Experts of a small language model: 13 layers.
Below are experts of layer 6 (counted from 0) of a mixture-of-experts language model. Rows are named router (the router's row for the expert), gate (a neuron's input weights, with its number), up (a neuron's input weights, with its number), down (a neuron's output weights, with its number) and show model dimensions 0-95. Each number is 128 + 32 x the weight over its row's rms, rounded and kept within 0 to 255. Numbers have three digits each.
After each expert's rows: a language model's description of what the expert responds to; "raises" lists some tokens whose logits its average output raises strongly, later layers aside. This comes from a sample of Wikipedia text that the model never trained on.

# expert 52
router:140059099092136106150095164162139145131062129149169111135133137148106143116136128108173100174111112133067106110131150088143060131139129088120179121128086099098118078133111150176129122143097155160093149109151104152123135158109184155149059117128157148061117133123091115122137176093087137176
gate0:153096085122102135089081101165115159155191126073150142101100106158164171106107110138139126145143130117128102161114158130132105145146095188219189196068173102195096096101113129127118180085158174122106127062091153126125171118109087102120122141067156136152085129154152076127109102085129065135
up0:115222172114134126146173139074125105098121123150096130174167193127087119135124137141097147117150130137157138116142091157148151132103131104080096067211090148054128173160157130106104089158145091124141126122145105136103100119120163113091166150189118118106144078139078151114154164167138151123
down0:097155105119168103098128166105094135135074090110166164095097142123133152101120138123135163137142100077099092136137149174187124193114119138169118112139188134203069119137139183134110234089094163121160083151166144103140131100133102168120126119109129182149172152083114144152105100109108122082
gate1:137174127081180169112086177136150148099115119085111080149145152123074146112132087075162101155065103137097090101113139171146085172139091140060165131185101156142073125155108161130107129088143098159179130112167145122091142075087141109171092125181150145094117101131106138101087130080087125125
up1:118122144066159125104096194190163153099098102125124074112147137125083136120141078069149113138080111082133078073125114147141110135127110087057158037165133152200105142119131132097154160083108125108172128147173105102084192131129136075146058191132184167119074168128112110116047098150142130128
down1:087107084086130159188163139086183089120141126111145115180115114118171143122142147125105095118085187139172136134125133149078152138131130150120066086135142131154103128125091111113120115088136145122099118057099188103137072091116106103137097111140198154154111071120101105143156052157172126181
gate2:081238167122136180113202147113119119120098129088132164093116079121153133113141097114133085092104136089110085185126085139143103173151128144078195134206082130136114109154116096080084099164119133062102094110171086112059174136178154143179101131125138158061170113163148082177093116125119109132
up2:147153095161094123129158138138140157128072157104108110108102145211077168128138117135108113116030112086150169188166138123154119092124103159106114135196081123131145143117068109079156126170128115145114110120144117109060186110169136159145130098116120170080154055120130152121037110147097214105
down2:129104143103135103112130133137201088116078096204113127134092168122130187131131119137101109137162114124132110138118119066204139101127104141169141145118160184087146185166136069097122165161102110149137142190100172106137100130085155143086147074082126189149101143101069135123154187141125125156
What it handles: Romance name syllables
raises: "-", ",", " and", " in", " on", "."

# expert 14
router:087075125095208113099167111110117134118172153074148120075106149110110086079137088125100153183091125123121088123168127158145163151255092104184176105195130142111072184125123182082144145203072158126169110175140129109112124176129156118140164131163129153149090189153154127150154054128123082178
gate23:145136147127181140090107135148130135128144156094158149120186059121160139082127138121100090135114123150152127104116150177152070166122088153122201107171109097043142136098103193165121133098094159092119118163177092103154120155172133176207162161089104179084103113166077097085142072153095102178
up23:161174190155176124103123140122152123143130099134177128077135086110093069079130150082125155158115136153115124101103171119155143115123094142149107105114143114070086119100095171188109127108136170124099079161198111081125131161132150187207136174098124204104086144164103076048139065151097105106
down23:143156064080189129101169069134119137134153059137168120122138110124105093137112085118162172157173106127067180148135096159116104133138137119129174111119121180115134135085177153136152132118158065100079071110100127126158103172162167112145116132125176137103124097087113061110087128104115150100
gate24:151151141191125125106155110117121102123159096137074164085064136143138098145162167143088089133124110159128173145079121062144102165166144136120087118147115110137152115164084113107137108063141176079124115167121127132096111173160132105133173120169121158097001140098101146103113114104102157135
up24:088132139100081122134086167103112136170083189157203070183238070128145172168102142118181168071096187107150102068142136145120153124157136109163134095041156105092110127093150140108177152189132124131120160074086139117133143127125172167132077112099099106105223101160140121117155103121126117135
down24:097123158109173166071079142078102077149094127147178135113151104140094176116106110163132167185154104129193156185089110086146091109102129108128107116174156080133168118145141122113155149127168137148120195135137188118140069156153104143089144102160121118090087110147160132190109148100147142127
gate25:132136096101123167097121108123117087166169107172159115139173150167116117112098125162101122091145131147183112156114160158154124099180155102131077074126126131121130095041178084081078107127137172185121126165095076130130087176136182128153158146022087140153085191115148081127126129113139096136
up25:169061168143116136064142112128124101138150050147153096104141123076142154126144105183155151087124126126105099119101105154162153178144144072144120118134052149122185114090181105135081069107102133142156134128104084164128121144120166136159140145090075103122120131158109104162086118137147178109
down25:120168177162141170174073199145073119083109102128199120162096123106070158128096165151135089178108128162140132064121165120172124160066155126129133093092145129167137140055130097132125089165177151160116104076139138142118117072082157079134095126148132133192135194101137110125099105073132188112
What it handles: Capital-letter initial pieces
raises: ".", ";", "ata", "as", "ine", "ome"

# expert 15
router:156097114124132077165203176183112113199207074109095179127121101161108132109120121118130125154139167122124095138187112076133125145199129169082160146106098110083092149108142139121107123104122088092127127120130115154134139121137125095153137107115184083107135165097065089115132178147119135069
gate0:035134144128121130103162059061112106093108089117171119101101111117116105141130189118118152191133098090170143114098161095162140118162146108197104094114166126118094127111098098098093169139120146128181131170187125065128081152110133097025103110155136129123081131131136140144149146077142145190
up0:195129140085184153110027138096081175107112164106127133132174151123113131131130088132060185115114102136169103177127071185156129088091099114137097112110096150165206150140106162115141135165110098151122114135049100171145168089135145141138138140124074164140114097099159137173150137134196128115
down0:141131102128108122135160064133092182076126139148148125146150145144111123138115112110090157141105109153178130134113117159129137128082090110124147114152138146144161100159132108120105159131127108157104101081062144116136213104126082181049127105084129063072202094131153079091101115117087135083
gate1:110125174150162132146093140093134136135145107172163106114101133143161126139110128160125158139101100205086129087084129122157110169128119142134061174099125089129181099114099170188197133153138117101128137149161079127093114185113158136119083099119098108164122141141096180091103146127085200084
up1:125059150175101144130119142136080182114150068186167111075127156142149099074117119146070124184149138127113166095081157127147145132089108192122117128060162091142135166108125149155155136152111109156174160145175127152158106126130078116143163112132077155159145163112094143125113096121142141120
down1:094140151141124143118166145134152140099100140188109157095171177176110065171109120094105105085159095104101160151103149194153160168093081139114154140109164183095094162148105112147134172153107129094156178078099124143078134141122167099122131149130106151121096113116134092090186157130102157114
gate2:083147056105116187122119124093146140146133120106144143180113159081164102131144169147095190107182143168133147151041097112090088166122125119136120090113123087124182148112102140141185082090136095104183137182106121116073049134169126143129152183116123134058125192133106162125091082162150084167
up2:132085189152131156077104124132082093107074148193130117098133153171065132119147132133123135121121075165178165131123149159171169118135105108148101150109111098112119088159095171120067155192138147178095135128180172181070140165086122114086101070173099117125147068119142151153123131117112094136
down2:099143195133168149168158207173123137175165158126111099108150164103084164117113111109113124125129048075113132125151159116162068097148205102192114161116110135097150115118112141110097203117122144079106150126094152165156124128125171132123135105212114107155077164119138168099136206103118131118
What it handles: Opening brackets
raises: "alle", "via", "Note", "s", "so", "ada"

# expert 5
router:142107140164139143119153087115146132147089177125114129057080169105143135087118143141117157143160136083108142140211088177125086134184162067104101094124151062084189129143153127167101135160168107159131154159119122109074179157144165125184112096173105108150165129107102190108110173124137143130
gate0:136185145077160107117125177099123037062111109174161165101100181143111110105135158129118175156143164084100149129144150094145126164123115098152115146116162090128116129139130196152061127100165181140158113194092134129098069149132102144133074104151072121155131173122120120136096119137128093057
up0:144067117130105107152102114172125205171121145107100095170155088122167133158112127110143089102111085187135152127132093148168154116122120209128116154117035177132183154101103099082113127170095061083110129095196137118178234110074133116087143157127189116131110106129141124093146133111141171178
down0:124168163149115104150147112182139099157173168083114130077092150104057086097135075108077160131125124165103101165164107121080131148183184087129143163148096121091146124123152051143124082175146115091085184127120143086144167110134109152118104128162098118140085152077116102165107142159172171128
gate1:151108154115094049129153122158136120128102176190146093113101149187139111066182163156109115102144086093125104148167096147110146180154139137116188115125165121103162172127141129065125142149114131084130085119215133143114173167084172157107128132114152117090215151122172145160123145106126130084
up1:085120132117135154157091154114098110102137142126112180121160111137142115165130102145171109175119170124104136169133131136132119140096082094105089109102109168157144098148134193158173147131095158188154139123063075141091102070103075108120139105122157109132111125132077089075175108150097141149
down1:166113140094079120106114154074147069107152114118146158083182150084136083166133136160099111174172112105121121178126116125180091170123114109140111143101127167114128126084087126103107116065129135097095124136079170078165073148087101158143091136114102098109078105155066108116078121104130091084
gate2:118110191070156072086130108108093100052119076117095183092097111138127149057141122123118170118097117100103153120156117172171148103147124124069143148144130122103110164127103198195093116172135076111162113164088118107105070068082117134072087104146110126129172149155117124141142171093147134098
up2:100113155110122107127148123115136142149109140182169141138188136114130116193166134156198117134106056125137148129127148137087144148141157164106093049119146159156091123121143088086157153088064110117117146110159129140187190170143078147097191170167117141128052133115137074163058109168156120156
down2:140129144137109128115095102120151099170092156168180113131133095129086127148179111086204173179169130088075102193102082100094145113094095139114140189113139189170132161154118105136102095116093121174100105123120160133195057101111119134144094160113162099114122106180104114130174135125108106033
What it handles: Mid-word vowel syllables
raises: "te", "ti", "ted", "ci", "vi", "ble"

# expert 6
router:106106117104123169095159118114083066147126106118158160138194161148130142072134174122139126149129126104118117121162120123129135130174135166085088128129144130121129155143164130089075131126156072134162116149147118176135102183112129148074071085082085204113097171050133149111132158140125182163
gate0:109075151071102137121176133085093099130113148147105147144100099155166115093125108140098163173091116120150137149123121052160189096166099145191108140141148093080110121113092158138105136144127123181157178187170089147131056162119155149095119173061096117104121157111150084170138124119148113098
up0:161150105206162129174103162149175134170156122099095114137110125157096181133178104102129134130179139130171102123086080131119100176074118155079071089145164157134126100071179104119123102153136153065118140069083180134107130118122131075137152154101118122167084087131142138062159150113103128150
down0:102136147138085112143088086103177150112142157099118104077104128137117100108163077148142118127202125123153152186143108212105101155118147178128107149082106146128121172100145133153086159189101156129114118128170113113114093148032180127105127176112155121106139121096178081167165128170138066130
gate1:107161113151103111111195159087131178152111123104120113118130127164139151125121189104121222180114046085175108092154048118131114141162064170067128112093121159140128138148118099052135122122166117149149208132209148114136136140112156104113128105079143198137097161081126135096072077095102103195
up1:104165113136127157094247136112141128119120123120133194153096105108134119120087156120156048142152104172090136131149121084095111126085123107065184140163142100123135126117116065125047152140131154136127161120197129113119167113130082104145067057113160169104134173149135113132138177123130123186
down1:172139060134093159126129134104184128138134105116109129106128136072112117149196149149168121099137200163105140109182107150106140142125107151122128163218120130113121114077139119127145068170140172115122175168061176124097144141198226169103137126116097151129167120089056167131130122078086109173
gate2:124082134068117135062107082154078091160142142135106168101192133185127117133100162178092132158074120115102149096187131114161122130168077151153137098178096082141161164114107082148137117154089128167220101099090110121131143130166116110132098124127075128159161089103143141153152097145165161123
up2:108092136148136101203156174143161156096086140161090113129136142051109162112130081151122146116197099125156138112105102154092117101093138103147143147074093163138121106126177183141151129137121098102103166150147141144100133138088128092090160149081140133082152175167144147131099112132116146141
down2:176139116125120133140126117088158183171117158092111132130067149104171128160191108122149081095175099096131127171119112133128094102172111145169152099132143125126100140154161190151208176112167144059101096025118081109136122150175148098104139114097185152148144125123111112177164138138131121103
What it handles: Pronouns and mid-word fragments
raises: "ing", "t", "ars", "si", "sl", "st"

# expert 19
router:156131143084123118121165088191130127126182142146108138107133122112122117103094197123137130063156119119097121134154139126141122075236100098138128179165099083169120150118151135124155121189141172086181075111078142056140113144124134075162177150099108152126164171140090135107162073167119114066
gate34:114129187143167112097097098129136117174140150115138104112090107126141144051135115106141167123184128103138152083101102104087114153112146131146197165179082126127084140164076143130142096092142145119136143056110160157128123142138142172098107109170106090053086137138099128074164201126078124148
up34:136118096178178165155114130158091087140112100080164122151111139147166113139104104175154090106135098131107160137122158092146130114120111130140126174113130095195108132133178077120181155132143144114114139084098201108165109142154149103140103149135159117130062086095159152116127158125177133075
down34:087109147179148150115121115115118105178135097137129122117124149175126127104033083074119131150104129145188084119139165098122129141102122097227158105151109152147166114151063134122143039107073152122117145130091142100090136090133142138182130110126168098171098172165129173084159225190190108136
gate35:128143142051146039177113101132116136155124122142193132155121153167100123103179147144094106149113154163133091122100146105140126138118122143121126068127168089108159121154071208165030179116128131149174161125168106157127115088144142145112040084141134157146090134165099141095119132118117176138
up35:177150145135144084147082080122125120152121146099215094144103177206100158088169174158095086144110151186139115145102174150129085103131123107086144120162112104155144127126136133182106119160117211090154141113150107124132118095112173115170097121155122139160067193162090129102141121108171187129
down35:147157087157103122126156102114094105084120115200115098191074079080146213100116124181129142129113130145119151149079135116101115130172099111175127148121152143108127145141215118181156092122096076128108092127135136171096149134149077095137104129152075124093132143137155127097139065091121108178
gate36:150178132063140147199155110128094122131146152162088116100101167123125102078104090169114121107143099115115116130124103164117110081228132097133132157168125149141041107109122140151150111145109181141122102111107074088075069147109136060118194155099150093127172200067177166186094123126164123100
up36:153216084103135121138160098101122119140130118134068151116080161123157095092104063106131113116157113114121138124140085174120109097219129073143090161169127182111091104146112160147146129136114142153129106113094083109050106126136107093110170130085169107105169193054141152168100144129147110119
down36:112030137180000136081153095091149148086156078136227148164104122132123162143131176177134142134125090116073151160114167144137159165118135117145125144152145154089104115140148165151049075085140106108186127141153145093132114131139134152140150127120135119105130081187083131119112156162120130138
What it handles: Acronym capital letters
raises: ",", ".", ")", " (", " in", " and"